python train.py --n_layer=8 --d_model=256 --n_experts=128 --experts_per_token=8 --d_expert=32 --d_shared_expert=0 --activation="swiglu" --moe_layers=[0, 1, 2, 3, 4, 5, 6, 7] --router_score="sigmoid" --normalize_top_k=true --routed_scale=1.0 --balance_loss=0.00823 --balance_bias=false --router_noise=0.3 --init_std_router=0.0108 --lr_router=0.00094 --n_head=4 --n_kv_head=1 --head_dim=64 --vocab_size=2048 --norm="rmsnorm" --norm_place="pre" --norm_eps=1e-05 --positions="rope" --rope_base=10000.0 --rope_fraction=1.0 --qk_norm=false --attn_scale=0.125 --tie_embeddings=true --parallel_block=false --init="normal" --init_std_qkv=0.0214 --init_std_o=0.0 --init_std_up=0.0214 --init_std_down=0.0 --optimizer="muon_variant" --lr=0.00632 --lr_mult_o=2.0 --beta1=0.95 --lr_head=0.00771 --grad_clip=2.0 --warmup_steps=200 --schedule="wsd" --decay_fraction=0.751 --decay_shape="pow" --final_lr_fraction=0.0 --batch_tokens=[32768, 65536, 98304] --seq_len=768 --doc_mask=true --z_loss=1e-05 --train_tokens=539400000 --steps=8747 --dataset="wikipedia_en"
Below are experts of layer 2 (counted from 0) of a mixture-of-experts language model. Rows are named router (the router's row for the expert), gate (a neuron's input weights, with its number), up (a neuron's input weights, with its number), down (a neuron's output weights, with its number) and show model dimensions 0-255. Each number is 500 + 40 x the weight over its row's rms, rounded and kept within 0 to 999. Numbers have three digits each.
Before each expert's rows: a language model's description of what the expert responds to; "comes after" lists some tokens at least twice as common just before its tokens as in all text. This comes from a sample of Wikipedia text that the model never trained on. Tokens count by the router's weight.

# expert 9
Sentence-ending periods and very common function words such as the, The, his, he, who, which and that in biographical prose.
comes after: " of", ".", " in", ",", " to", " for"
router:452528551396536451559497434512523436583475523472483559408518528524501447515546442468551496516530450454589491441441434515525425510481490457525540497492488422495550468408480548503530468500501457492479555442548482510478463483452451553536518503504508538444489548397476407491509495492456444496532557527510478582475532493488512464571429552519527519452519521514400464470451446471513485469472539453470481487554500514428490523480474438496521525490493526563506501464582497488555493460544491485496496497549497463539506550500527529480543515524509465489503483463477510561530475575507573506510449446463497473478470448423520525526423479545495485561415500545542471463445496517391530508520497515493443493503520498494428537439513501420508529522468520433513467540496521434447493465488505
gate0:435574546390525477468439535442531433584496509542492512501504526453530499399490523505509476486496547422535454493422479371511519539579520487522461522536469500506506462492473497465463502480425439534420493470523561506412469456463462497477478549427464547502541420517510476566519469484454455465529468513510481515471505485543476472512526471484471476520529513517461492492494505540554516436506521535520471511556518536506435482457520504493481613527486494479547564517533538508535505497468535540434518510401426439558550515485496481532571526456522550509505519426505518527480462515555508492629520471475513508505559454427517427576474557519484530503477462500513486417523522476453518490468534509513519475430529439497516531446537557505523516553514515476541492432504535527554473441507513
up0:498491526484513440544477504410519465495585490524472542537472467483545528479539507506472569524495547432459477502557512414494501472585574521495550541487535486454518496560512509480542521477489487546479493510537464442419420383555429518446512512471488499535523420540499492507529524475459475501516450448588426536505538478556454531483545478448465485491443461505544506413424467557507534498432437498616518544517500419462458466509564539467488556526514519456547528498489462481460463590432485480464550461467513505598484519505451490501504493412544515459456570456511500524486511472522519540531475527538563491531488468468516378594446501506516538448444497446483508447515534465517530493498480510559542499500539461509455531535495431495526499511521535509483473524526534471485484475504491
down0:521506442524445530470549440514522558532494483481502479480502562474520485491535451461508560516542584452510505550492607518525505575520497530579424490452475568535510506490557512590457526524563548519543515483442453465449440478490512516476455508506509536525504541523486486502452482480468583536518462433586478441512521631483507537394527443502500456505508519504543411486440488561518558482526488569476502481481496532498467489562461536408487451481579505508488487494525521488461553496525499517543453538523459522465483480467479528458520496475580513499508446433452485495466450452475449592463556477500546501554537557469505474575495524450425463481449545517468457453522501512483470474549528549515489438523512567478546478475545489511609473510468476513493466551460532560504478495435527
gate1:532487499452419479551511407554518483443546482477532511530496508504501443515430465416485536510454477465558496496507510456510538484521479495549472452527483535577488524527495488505502475463561472462486532423533439578471476469488441570484499528452499446582560536516536470474527453525525487451470485526459527529550529489534487429483456473559556434424406542453508581507466487519497459497546456538543418499458542483502447416487603495478496527515479531506475506532470441520513510498527473495502515526477507409586523500529526508528539520469467517568487444478489611516477468494502593562601512471465613496572507529483550504455479527513467513505395455482491473472408509508538457501506474513487445510515487490544469435545519449520520445464514507472512535505519543501455534474441489
up1:547511509458470525468502591494517439496412524465437526548485553553491566464484494574508462535490501455509514513456473525478438575468500481485535487460453495399481497519495483499519619569440532444578449495526522485438477495433538457503491473499457576461469509497534486505476550534499538601521524523446400432477423525453481509499520518395443488428521560521550462584524462454455515492517599508448538518490472492504466568472450423544553484545510515558533534486509490521489518578501522510476457462490504541474463443474500476537494435507457486537464557484487423483546539482473489485442519526539458503509529461518480480540562467459471452530554472503538522567522537496477486469499483542545509496458517564473549529405523514472476562511503441473499456505476450554517519537538497
down1:552471532483497396488500502449494524486520462442557510535452475452484485466455565416559478512438501504473509516568525438568543486510489439500579565478503464540506449473503427523508484559500536494539551554581513470529428533530528466527564466459497500425466470558533479436581547460497535433521442512480568443548523548489495544589498478562445573550426503564503450523476473493480554483455492585492482545450482490509509585544538515483478519586562552519547512478518467479506492501490487419602491494496572492463459510531479531537561507463465473504461484423457450482564533529515499476525494465507461572440463485454517510493561485467537512517509462501547457473528441484484589478491506502513489501522432546535542492504426514559497492536527491541488513558517525532552508465494530
gate2:445441513437532475471491513384518559570509531518510471509501496499551436490481516473437507490491523486500511421482439468460509477511560501531536487465543501453564458499579468501478527438484503516468486465516476505432476449494484533423477489512461540563464506447481455546519504521436495525483463450481514502520460450492465463591524405487507505576498494549514538585520478498530469513500478449546500497488474536518395465555567482443530557572504482480490487498513439490544485478517470410496539455478521501505533473489548468495438461561542512462456494451576421517476488493509516522533551555512526550530558539427546488584493495517405589471561462531521596493496411539433558439539526499492546479475509517444513524490518447510543487513516559480536577499550490483450466417478526
up2:482513494445467548527555513607499546414506491494530505462528521532441461518505470508498515463536523529517532554535484513521525520500467469525506452552503546472447544481516563510498443435512473451554516546539512552532550553480470536518535507558520445535555526507487456494531479496524498504481532567508547536466451474525482383450460497502557422459521513439501512571526457483570449527494432515533520484608553519428490477486530483539529512490480493474485421554429451498526445520521460461481463536513535485480520501441547491539474507527488457550534439538511475513525515471460484527552492546542589513545504510521493557498556454510457521518498485515413448435423487551516548479481529461471507463511565538553539546440562571461506445439568471454403585558505506504418462477411488
down2:483502488492432541543541456470556634445504544494491442563533522502429512462507527484501494489518484430539381506505522484490562507478480485486464536493510468456484480516535497507508493490532521473483502522497553501505527529522490525479504484514506551451469401534518569532612481461540462445485466482516531491523484486501508501460532493458493481511432477544513488543512534512463525531518557427512513512543480537542476463418434584468539500538576600468427495571481516547509453398495560476427456538538507499517516491496567491532496513425478503479489434490456473557539551434456494496478424463474528494548503515415467462517483528553488490498504562509403528474474519468559395500461491589466599498475520538479513490524497612494567487434518491504488505491498528516469566546515479
gate3:553515437545422493443486465414528449475522553494542511542513522523490509538525455470453448505535535534535490472535510452552492513451473448593503529498580445537452454541522518506528511550471500444500501473489488495462500482515470534490482510480456532448520445504518549523569576551478526459499502516507552518556551519488477551535450527545441427464543427537535482416557526475474469541565535445409457493500413476483583562487491517537452538459544511501471501540509472591490469487428480505501498446430471545567591472469513448532485486497487557485515470483507495486470488532509492506537521558436527540479528543500487508514462502480475526464496489445462542447488435458516471554368466520499490575533445480463495432576450480503479558592476527560474514444495552446551551529516527
up3:466468478523520525488508455413470483486499506499563518490480524498490546558484480390467414573510445555510514501535538503491444533491554526493521479505575479535531430582525515525470422562571499448500494437502506474463507502569522506508513470555473558445526507438515519529501638545524474483546494527456467521527567478499475535539427582575425436491480510542485454530489541541531475485539518465453552490481509545424555512496449529516509580530547474526474473566529464567527504485507457521479575491508548536497524531444514484516524465534490548515540509554497519472521420557521526412500515559537468497469578506550450499509533569509466501470517490506435596450439424499480439508461540519515432570527440470497532459526471494469463555523540528535485449493480506474544518560518501
down3:525523478497461548553502451489484504482343535471604576469521509510521489544602459522584490526528500548483485492549462425483547494493439475499445450571477534497565514482480481517588446526495435489502565487467448484528472492593438460457522578513471486512475559415478569519445528438477495525552452520491497447527605526522425474488456517462492514478499515533453494494448459492576494545477456443463465448438521524514488544527493555443514517531527523455482483486530560560497499482545480516512431431483510524492495520564540504511479500529500528487484478507490486417583497468524482490467511455501463540464491505486495509491493498532483504486563521542455611465463434547547479514581497455550510577446441464516442484487464537504467524496441504520482475541513481524535537564463505
gate4:490494548487459455580501528478472510446586483454536537536498488439574483510486552490471509524510487437554573423536516482542528484461515508426518473492523538458434435465514512471467520453431512537496465539464500471414510489509525503433490493485460521535480537495556516536504530517594482478586523477540454525482534526544466460503456580466482465510517449427482477527528491548518515508516419467550499528499574526458586554566490489510473506556499498437566468455471537516512468465481554469508486559469515576535593595460522498429539491512532486458450493511499508479484423521540545519465450480529529487508494590475381537449504511380478434472512512451534552517491470484511440546429495535460484498520528497492501462481500466433581505493495513455572449464540510473560531481461499
up4:489534509542423472356448510412462535567493482533436515516435487536446476468570517479444447495520529523460469525512522486497467562458542511485475489507474479496555566537475471471454512471573511424446436515492493478423492460444450545519461479427463440469511459532500437467498518492565517532482528506447455474505518477526453515497468496545500583602519411639461460577432489461492522510496527498545435483514460435485553471477512529510452528455471488489455531483499496529493504526564499553460445452492462576509469496604445486511469467488515492616416470480499517474508593489503462501458501579503557493479540476462543469501496528504471504455537478556480496465484511568486505432524522495487514477441457488553483513499476498528493526537507535529523461477491549503445515475502458
down4:517519520541514473432567497460545509481487503497476527566481498546494544540522473511522526519534457404549515470492451473477488512551462570474519471509535442532500433485449469456529472561519522503467530529427484423437490541507496493518479438477453534547493488481473484478529524527575479420524466497453526516352586453542484539485466468461433534581516469455466472530601493519446497456510471410518511510500483489539536540431541540494461521462408478515522559403478546498577415447522441551459531529452493536454509486403481506481494537494482454459495502504469538500494487485464572476501460432501560360533456580452507524512446482453494501522504500471594513511487477486485510499474444458526469526453456511560502553510514514497525462480501489529503550513503487471454465527533482
gate5:530521522461546473468535505507563513488537462447492534510443487450439484516492467451475495525514531481535492493616491471462471503457544516525502452524522512411566517546553445439501479509477489453491495522530590525456516467453479528494548513511421520456509602487458522512526520572555497510490522584515432528530539532540474502459475510503506509527503509476482544551535478490504498513450556405459489505544479431426526430489576458477427556508484439451529458491523479434470469434557550473533502492515490509567453573428426411440527530468499508539455550501520451478483493484463482600463536492514601458478514483471522525530589545454423499531534455517476586517539543582478523502544508446494542478514418459484538500487491512470540551512532546488481482482462499507445516421469507
up5:500477541512554462384431493529516540508538506414531513527464463511525551536531404452511499556501432558499509487558505492480417501418509462526545511503558500452567514477559536498469474480525457438497537558529479513514492433481497531509499491513452472519514549489463520416497434448468466415531523518488488515531538449505431463462464431515492539447496516529501513513436448547443477539479467551485463485455578510478488528453557525490441505517482476476479529512559431457428493512484483417487556432525507555529511561513513428484506517478513467463453503461470506544487563484510470567420473444586522453493488565423519575495503542451564498496505493532486562494517455565570513517450479500480516490491522482492520483566448438460563518483524453536517607562550492477432500495458462
down5:527535470510517534441519531577477526449507521487509497535568519498537455473508525454539450483465413416526498492509471465548494553450587483460461509453513522547474524524424500474452488546550472556528455468482540560500487491564527474510478531444537508503531489411540505456488504551516493465447444563434487489482534499398533532565530447508508502521545524550536478503508489556500543592419510549485538519486498449559490607486528486534477464541567490563514472465533507454507460464505512530469502501528502550472460548505519534518491499455479450484475558369481469477486543562568413476555528553508523529461484512516517508409457568531520449497495500518488502485524537565590535517502509527454534601535468538543556523475555505415496535526404507524502507547477530531509414498518513
gate6:527549530453486459471526468519516490534488493512490480441499548491521560523531471410507517493529484513459481510446478490487478430478504485476578489527517446520553564497481481521479445443518498413491496487466467543443524484468451563481551492561501500506472554513535512516470470455566555509528457453543511482492512464508435506584439511471484473589517468504455501518425486577442497424520424557574500522510514453426468408492591528462458515529503459401528495501454487488521477504487569480507538489493573531543477528533531571507485500487486501436471510511535488494426546555548476511432510455490515490532464558477564553552414528493488463560520520536540543366451475493491538513437521423451383493411516484489483508485498502449512433476481504562524546523506445485470470438480490
up6:447394475522539576466454535483477459490472521556470428494474513508478462485508461577525460495494576468499505482524482480511470540501539419500474489544549517477432501517529512484559549493486499573498493507508550528438450563541528460402470528464515490524520517504483489460476499537451507510497544489522491474449466461517544551465503437485485499552542436514502529539493553495594555560551537489485566472537507531545370525512467437506488503472499528533520594514493507484526487452473436530624560541478454464406483469474580412492504528492529476511390479565550514501538510526516530486557512551483490510500526442516519487495555457484451559564467443488483511623500482480529560442565519548554491496488450460473556530501489508546534526480471486461490525517548487510470457547563518
down6:499502495518528439484477563492533404471521479460472492545545361519518477450515498471497524537459520411511530558578545432408482483442567556488487579559516503433461507494515444404498432493552563519553494524539503458479480441515495509528468554526477450505480437408520495513466470501483447512590540480470539447494418498502457495473450535486426509583487499478491520470508453515449449500460493480475585489454520536544541546440581482546451421485522496539485467522540476564474515538488464466479471535581543564470485477461457527450600468431505528521463485540506451549479567486553486482499430434479484481480442503520470489469464498493490527561549488552489436507511485489491554529474545538526509448460486470489541528467530535464508515500522520529445531474531510509490533514518456
gate7:532394501501444536469461518496564517422441515436526435526506528499573482467494485578554444539478576455585490448492499526528481504535468479494455457519468470477508470449476526519514503489490504466494564564571472458430529456444476479497495527496525457477511510506533502539461502485521453516514537529471528436485514491545534521487519527542435485514528509466529500448521512456464466492549560501531544456503504493484464480455521514491403562462473499504505497455433499428555542514527444552504500524560530461457457541472456481449494517551527474580466446537424420443486443489513503484449582535453470478471442583459464524479445521496467576509513461512486516544518449470496414511509447467463490535533442407418560466372507488525463491475544535418441471477435523514522516447548482
up7:496581495526574438481508490435455519548503520534491534445447453455474521531478523408477544487473442465532492514509525499537485431459494425498542526505558512494500483525485481469527532468505502514487521474485562524542459528453601537438476492490504535490516479480451525490565482567512548470489479474524540514526501496525446522557469489495550532497524504402581497547535497548518582516491476503487521539581508488473615449538499455543575471506493508476525494504511540552463457534516527519576510516503396543470479465529527511529588541400465504470482506501519520581585562538481520526523448452519490483456508470570532503528556519487503446551529552552440491450449546508529540518487598483527509432541569479565480499521524459513520576581458512569479476559533500491492406534458445
down7:451477502536439496482498514566547537473566512401466528553510515481455576540538567483390511564529492468548534502512541512501452508559466526516542434542506522543462525495523570434495526513498477483474561435537508542499537463490433532453489568535548509509511459523528513482458514459548504495472405579449471530481503569538571511501439508503535403488491459450562514472489454469564528483484537477579496554499446526548518436541554509516447508562451514509501463462525526545484557495524481497504457498435509537547486479556463508469515472418495404549456454495458506412487546490492584470516520480427526509554508542570526453434512489515501451442453486540516564491496443499543495489434502512447529498537439513440541514492467454430496485497488495510453477498502571544440486474425500
gate8:445516528427563503504476515547504497472507416539444445489528463582415473479483528589494436513532499477480567541523437510467498527576484504410482508412465483492535467475546493479495461586579414445518488578505528503452463481538470498510462523473528533528528555439567427514487473513468437431450463441420511509485457465496477497439502513522468491497480544508450507431444476482437504578508527537491461435439484479494524504443507439520495558471489453482540481497459489512435442540503488565555536478493510514436507501439451449469409468545492475451464522510479490543543469501434455465488546499489493485519560479511490517503569470466486550557464406486543523459568605465516508489466506514502466461483457507473499453430530539520510430501487460490509485499488489557477491456413508
up8:559488467549498513562498459431413492481466539491491473531537531488610529510479522507531468437504506514478503483406575472521449502464488454646492486617500438489487472527474516542505537533476592534447476465451515535520569522517523468482519470564547502535458529505506552521449480421523543511474476465498453391516478480483524561495532474492490444515554522496568460542508510526534515471514525459522553512513477499494426567590452541512454490489494475517489553471567562470529498462484510499425501511467500490544444464565479495520558434486490574526553500513512480498510475502526521476495455587499464516494450534512480445531460490549535424512494503535488410488483432457439513491526522504529447529444524507534501526464471518487460581554556495505440529410449491523555460572516545
down8:527465521434599508474506543532470421533517454436473449457521400476523514463515519574534465481512454481447503465518520563533553572504450484533507499434548479450504532450467483475461511537529568468439468485501549487449503463553515589481574423493487450523469526549573494483514510525497456491433468529484524504502481520480487485426551552531452480522529449472524583539446486565544528554505534484534582460485575461525471532504479442434415573474362460502494488532531478490472437461505521532501511461454534537527475463560457459491545526459509480433511576499518477549518491492486457548490499533567468474528560511480569564532508455509490507483483483491487517477531534440465496483517558493474534527530530501427438498511542589466437440530541501515493525439539533571484473476498496
gate9:491512520502525443443463507433520536518529484508473497515495492508529473505535432513521426546518509494505494481600516439492473522511506401429478438560527498467544501453525480486556487484481539469485430508529543531492533553494425522468539513560577486447449494582465474499498555457556472468497521472527513465482480441520476562533451543525445444514439383523530478524459447532429480517499503514576497473505520477438516526427503413479455512489486463479460473500493446469420488462467526461513479513515503446506514548534486455487531486463404503503484441512492497465577512453495480515503571522480529478525620439377498495533584516490506456531499502474546466518511561519493517517562495467533584511561520546454608450491486512540501457471529511465487482443378503423486506498508499
up9:523417512481490508479511492512537461481528480476518603504517513528465451544454437529561454517491452494464451544554457456503483491505461483516492445490484491447454477481534545479584417460416505491487459523487523554412557485538498462512545514560599436526442497518498456508532566453534440492477536459565464498512528503499412483487455543535545442394465523540522484588460419540482587499500529427530453494503532459464501498491472491513506566573491442432494542501480435516403509432494473445498468530502470490554478490540568424494497546483468543484530457479508480484486539533582449519482577490474524524474564540462492475495592558496433514442455505513486412478454474511493505505476487489458545549492518540503566449508498522508479534459559504503540484538421456475510497483482482
down9:464490452550471455514521473568511539513498475539579502425483511439487486512569520489537432554531501500463484608486521473528501549488510582448441407481544539477471536474490491473490422466466439511583503548419522535494507458529522539482520495485504453581410503521566486526511511535518509499505512557523476459530498521493488471488485537525500510474498543484514464468564494510501526532467519381497453487461505478517476540504455537498538550463541511587552517456410471481504517411439505480541542519517478535541524434432533553478473486516618466493503515516437481440536574559550448516541482549503500536538458541482458494549453490498495522500479399546468501505501489532441493502424508575472421511505435524576545485545507513476501543544519508520474580509422585520483545504468475
gate10:462506521396483483481533485528493586540493449467522465406540463463527459503463483466506541494545549499495525475527544472476524557499544544466559526459566556504496508484520514466495449490541453511442433520533453456513544460479525546515559520502500503510513513463473577591508515523461507545493502560523547551445537496499533425498500528585576534472502587454475458497520545457554490518508520502431481517466461518420441525491456512570474508485491463583540461490500503518492518522484391523570490548542550541491466469527418439489464542491439543530485517537484490473427585535458590495439396559542504495465525542475523477468545542494540509509477491528476500581547559501526467540554498494578466512506525467443564541508598488493531479506440475463557457505513468488453575502499494
up10:449506520496470427565551410421547530560518446489487523518501504471539493509517495420436453450466452460484548501505524490495516442483592522557516452485490545475488501466544522511536436493470488452521409507472488512553456489478421508456548481428448492528539484524454487506439511533514504544531479434443491554487514527474519558497439560541487528459511544511460424508534493473471485487573513534479518505465457531436488565554528535503495466511529486503548424432471422528499458459443473452523582600389508430468541463585452484542490480514550523518502432500506531484429484489539454481552529496472475502497544494415525507509435456444485529447464500513497486442538485504562555489510445536516406494447539494466478521482512558508489417508483540490543525522466526455506590541509528
down10:546480445532508482533542444545578494524525486477446554596486550501394436521484506476452534491479506546516444500487505443527530442496507491552520487479509505391450506496484523534483551505451511489542605512521435497506477487449516522523478443488562528494495472492522521541526403528542540530516489419469503484465484433513496489472489515535503479524515499586501493458530442526477452485526543423568598510536508574461478507484512532524472518530499520545394495505522495487449470489472542566506490541474488472536450490481503544565463463456547501486509480528460480451520505404505454556569500525501499530582516523485517515401455473486464514526554470413445492442444517472525490467520557566454512439419481467477469459519478562562596445472532544522486507433502545556426493525452511
gate11:455513486482498474558499563439489460397496526525536436555541515489507545517532543402472474457521549515522560521475488510544407470451473522440503449473564519555472462512539511514461542511517525530497403496483497501514485405512486541483508481544514452490484544519551449515438531456476492447554514500523474445478464574434472527462554522485471588486538444526476511470510585510468479595487506443560433511553533536505496496466497532544500541544516513527541536436568496422500441461564472521510533431442527596467457517491516472492527504538533489501546501562518468502490510483497479514548502543484462471546484504566433493513495474475482491471457479511466437451392477482419510384492508476501478553551489570544481531439460381496495461541557510478503470491513547532544498496524474
up11:515488517497480487463485447558522599627508520556489486522468461574539497470483514554495516538488480455473468517492473537528578485610511505584493500550448529463537479498496461481540484545506529518493495507486489516460502584508490516429488484487548612510575437461476503568501471465480503509480521561522565579479507421562524483541545498546543404537472527489526499529416406478527504486472479575465564530454504515544449547551496543491502478457459470508432463517474501533477599549477446513474472521523464447525505513549484538509499477548510543519486463478502596499477523492485549460512446456519524526434529436489580473518524509534530494499563434512510491597538554508528499487501492515554455453471498445486548467586510540524547490482465463480448540509538430439488467482515567
down11:478495582500514530491480479512521525490502436552497435515455500498553476510473485607425579589455468490500470461571465471498493540514469483516506516482523479474507415519459509502455450539540417500488492469500533556437453478519465408465489553504520538557475436425542613436548548491510403530539468486501441465472473544531485488520537537551429430541466467465523566439542465546483525521403508519488500468533517459477544513518530471580564481588418469485504512518450498572464530499532462474534449484490498441487494539482425549512450460534535523531469498481570525492496550497495522530487502525445509465516517502471559515544483522509511531537551462546474517536503493429551485453440527475494472488464485462436479455638503510490555500498495542580521471450485481453505495498484457
gate12:502476518553477493521459620508564464532563501487557546560492478473529507561535460487527488500521459510503588536502509444475462508396462493503498511478548507541405462511497449509446537513470553519471583455469435463542508517529449522550510503536474502469500534549500451440562501422398443478539545455495477459489520590463533489545533505526486463453479542496465555459493475469460455555470518532538476508475501531467437520521412450499471484513509537498501483575557492548477483461450549437497591484458521419521544555489521490520444461465511462444466537514485522514495526470539521475484467555494511464550506463456436478460488542496529450432512539519586383489538530516543443469465446576476573518531527466473517456543479488466544468507488427486550543430459525533527504495502547
up12:525483507543464522516557487536511516541564484547457467492481540498503458515502488574554510488531401469501498526527459581491511494573552476524511508548489519498528503533491579519556431459563542469548456484511548585444526488592492433462509521545483482439510423493461499499449573472598548485479474438516533510451584519512444466540425502473446424484465508456484494515539508544556511493543483525486417521504533436510503569509435440507528518540499524454503523485456441523473529507555514503517448479540594566519499505554485511531575505478498543543534402455501559454503495543514521432428522549579462483478526508427497551476545522564465515485482476491531425540447534522502531486478523469506464458547459504458466459569505571504527467564454515505581566542513480528518473473490468
down12:497518449480498547416542493473513471513551431507484492519516478570451445446468529557513530516516435469443536491530551508581531517448541483490498555568457451545585605535557453455546521506486514466569470512490529497510482536549461478445501442472499478462481545433510507516463505511445491509478465426499481476463457459493494512517583460451497449525549445551476480571493553546564442443477471531541496476513442469518493458434506553514441469600569427439481526487455564511418451474507524561525515586467504454430514467514525472522563482463484463458437436477419536453510412482586501505532542485476490528468568514479509513498507488438475527546468498509489509479533516494493482402518461543502461418518458537507538591462521527498499430483512498480509511538478468541498483512531511
gate13:551596525450533486489438500474517427474517457514529529475477482556504503479486461531432470536451540442534477543546512463491571482477499529481531531490529535564491452529394456469465517540517439578471421533495472444458520446548470551450451494419457501502497446517530477543528537503449476451549485563522519485467448486433527519561480467536519494559468474549483477456471468480523493519511558519519559511465513475526564532452512506499563536476488536468483561472543472515528518457519529509506473526470484529512449559499572520519495461506527413548459530492477518500499497489465462490467460485484541481482474490558458546418559549429516520493489427443424488530502416442426537484495603560461531545488526523539524505448415381485513491434548469489446464469482455573528469470584510
up13:550518501519503449555460543533490465479556490407508561470478524502474512476538551467504518481463455501544472467535507491473529452376473527461480523482483488475466470462501454513369449515521519530433481471484488465472471515460439509495581491502471496549478525498478499488520499443391496500616528582529514516482460498510428529499446492481504555534481538504471535470552458503470534586446469470554518487502592492579484475453583480514533483493486502510448498533506494509475548404471533457528523464527505605447442508541482471479514414522494464500487538478428486566459449540490461516471489495512482456536533462536547579448443478436510495508513514462462431469489502593443516451472541532484506503427508554452540463540536472503553502399485502491454498536437484552426500489521519
down13:479477490504535506529527446512549472521488576542563510405502465515452491466483558543592482578504550468508579546533524521468466448555435455522505477518527508480535516558489462527561540490492514480546512520557549529437509540409474557523448418552560461502519543537443509473497490476474555486537543478505539445484525480452545504470551519419472486552543528430458550531452492454511457444510519447564515470491432536524433494591511541500531497461579532527527494558468508488510516560535514535509500527469462509544570483456434530592483549466557455470557555545479546604508506556528445496521523473490493482538482520456585494512425479542491562503558478511463516488491457541488467498566483513484428491495575442452456478512474514519517466450462546500461528458541522430470499553512485
gate14:520468524441481465485417532497431520499508489550534544429484496528518388547456519516399402497435528457448463466522526509509510521454514509527540542543517451499591500505555498466537506505482571584465427531502563501481498498467508402487477527520462553456465499459511531517495434488521485524482486530473482487492498523553464487509477537482492504584523495523499417483573499498524578579479521441533524502542491510499495514460553539469458539459501585540528539489529520557529479489467577435414511494497429439474511470504532541430566456545478451500486485517489458538484454548461547519522497493525463481506448479526511583525475494535451452499392488502444492459520539492464415550518522576447570486562528516518466492504465504433461511425464531535597475481467513484522430475492496
up14:479516502550570532524557435524537501484416538471528488548469533495518624506567479482585525513479443457461547561517436516499462434517472513488460469470447512524465522483411578541544445507493480444551558510481421510525465470485509501530533505527576471544528524507518487518470569473454488523506539434508579522460490424461553522489546464504505492422495502522461506503457479525508478473504500549474553493464557550504454501514404494520556418497484495491501464489499477426488501516477432569560497583464553474478553525448497512497452501484464523555508547505477511486506486441510490412476534550477495521408522508492443491502439420513517565525569537518541472528534489472548494528471482438515464476503456439475527556494545493596535486529535490441376505469480488576475535479474450
down14:473487482515508526538485433521442505458504491512477528513473446449514526606490557457498557496478500402519535498548535446477492448496536539554451536468512559468579533470493479413538562442466471428545473533546511542527463483524542530501512514505438382483533441536513436509501537501461541512473561516508501597481516489483459462445474492490508563507521482537526482424513510527482509516506502554496523567457471515551445472497558563428506519491437451453524473523474477493459518531463475531446528473488490506483516543603548481531563473562425546463537548501542526543540466528458523466549476528444512518460582483544557485522492468534573469460476505531501454566590495518454480468510545512465591426500504518483549460504531540514415506454515491609467513442506500502554567471496543
gate15:557463489509490449478555427563556505510474463502540498491531519493520471431466515536577517479533486527541559493525485495535529531562476513518553489431472505563526387542590491524494536525510535494485503438502441530396519454497524494504484522419490532467516464452477533512534510389527559558508480568530504500475428509505521439556460509478571452527496565426442455606495495500495506440497484507475520529501479492488496547481495559474472455491473451511519448552501558509521587558592464548493454467535537514549494588472509486406534582587520499477478480493564497434499587495448534474488458511494537473470541466470553488494495467560539537482545477520498485525480528445480482486524542491542401501595515574489511496462486473450524472529470470479453464469527503541472533511448526
up15:576488486412500454429549499602547453523548498502483494486538504468461469422537481531496454514535532518523567495406493529481467535504490519493532514478474517512435466519494537533501482493547467514454518503484449522442559485462464501555480511461560500463571499533446511537532493362514530520507443549522485529507516592506527432566521550506513481521444595492466486499489513512510481437482532522546547502531546522532511492464579468485552514484481491515474433547524509509439557476544443548455505475519513434518472561475529475504495573532457545513552539545462536443455487492433505491551489533561505458493494506443517533443571459515520492510466479458537506411509574496476519567505448467427477508541492523534533379534531400489468426481492473524472537474493471581426531464506562
down15:516438590538577556567424491550475536478421575493555438507498442541468541549447429544475519564497489423497533460546507454481517453455561577483482508507524563554486502436487513504491510535472528481513485538526537476456399588464529533572487441448558543493531454563526463470454532471508464435516545504441500528519443497512449498521467482538467471558498411517542494546477531527533428536480498556591503467521503524499501540506602552499554450463450508570502480482567428469506520542491610513585538527491456491466445521476472508499590514548440558447562564528478486541470469463513504488460475477481496504493515475515498531494486502526531465515537519507513416501472482484535474475565502505474513501487439470509446513476486447448523484480545509532520525517528499473495516579476522
gate16:466450464511470535531479495482467481540470505475431581461506468470461415548588543490510491512430502530520488545550494527469475560536653473529549430528553472518532487549487511491520407505574522560526529547522527495491471515528498482498424515466534543406447606487489595478516549469451470528566382506503525516532485518439486464517453481517528515488482501523507469541554427538509519486470449457452481513477481514468510506465451401502492564478514567507463536563445506548488583503488440460554528459513524475505453536529517469506536415426553494507514505524474472495562523504515537476452505529509476463460501476456480459477501534467488479492510536509517494539416476410510523510437586451475510524504429463487466491518476526474460507597519457455554520459476530520511441495487486
up16:453505543518555493443462539518519472463490470481534410573513561526567547482385538523508461469540516538502525504480531486546492492441416504394517497474525494437422473496518489520447575554438467436467518409537459495482428518481500502471576505538516499544475492509536483535490420518502472460465568506433480492468463527511468454498519496478499453468463503513502562469395528466491525508533540540547508486521451500521506507496543596513502441544469500543486496452609525477415421470502497519470527509478546504475543589454528480512428538518409475487446499532490519502501481468459509486489474429463580503525550521474512484522456491452521556527524482484525469447540503601513448425580426565510518459535524533478544489474528455453561472456497498437482476507476462454477498487473493
down16:488489518445532522522516542532538503524480423478496455516477453431520468529487500478451496452477496498458506496414508424491463490449531564487478475482504537527521484487504464521452554517400556556493449571516498636496488523499440509519485501502479512550467519459475494470492470510532459533446476584467488448530412512489600587415542482539485493490492447529531489559551529439482499559464483539521478527518472542494475523437438512506476576477485495463516487486472445543504622534532441455539550429527489503532439440495526521433504504444570487536466408512496512484472504480489491524477425518490414514533492479463531506477483489519491449430414512448453475470541505470552465471418554488488436452464514531445525568461544552486483492510501553541474586507571517543512522490441509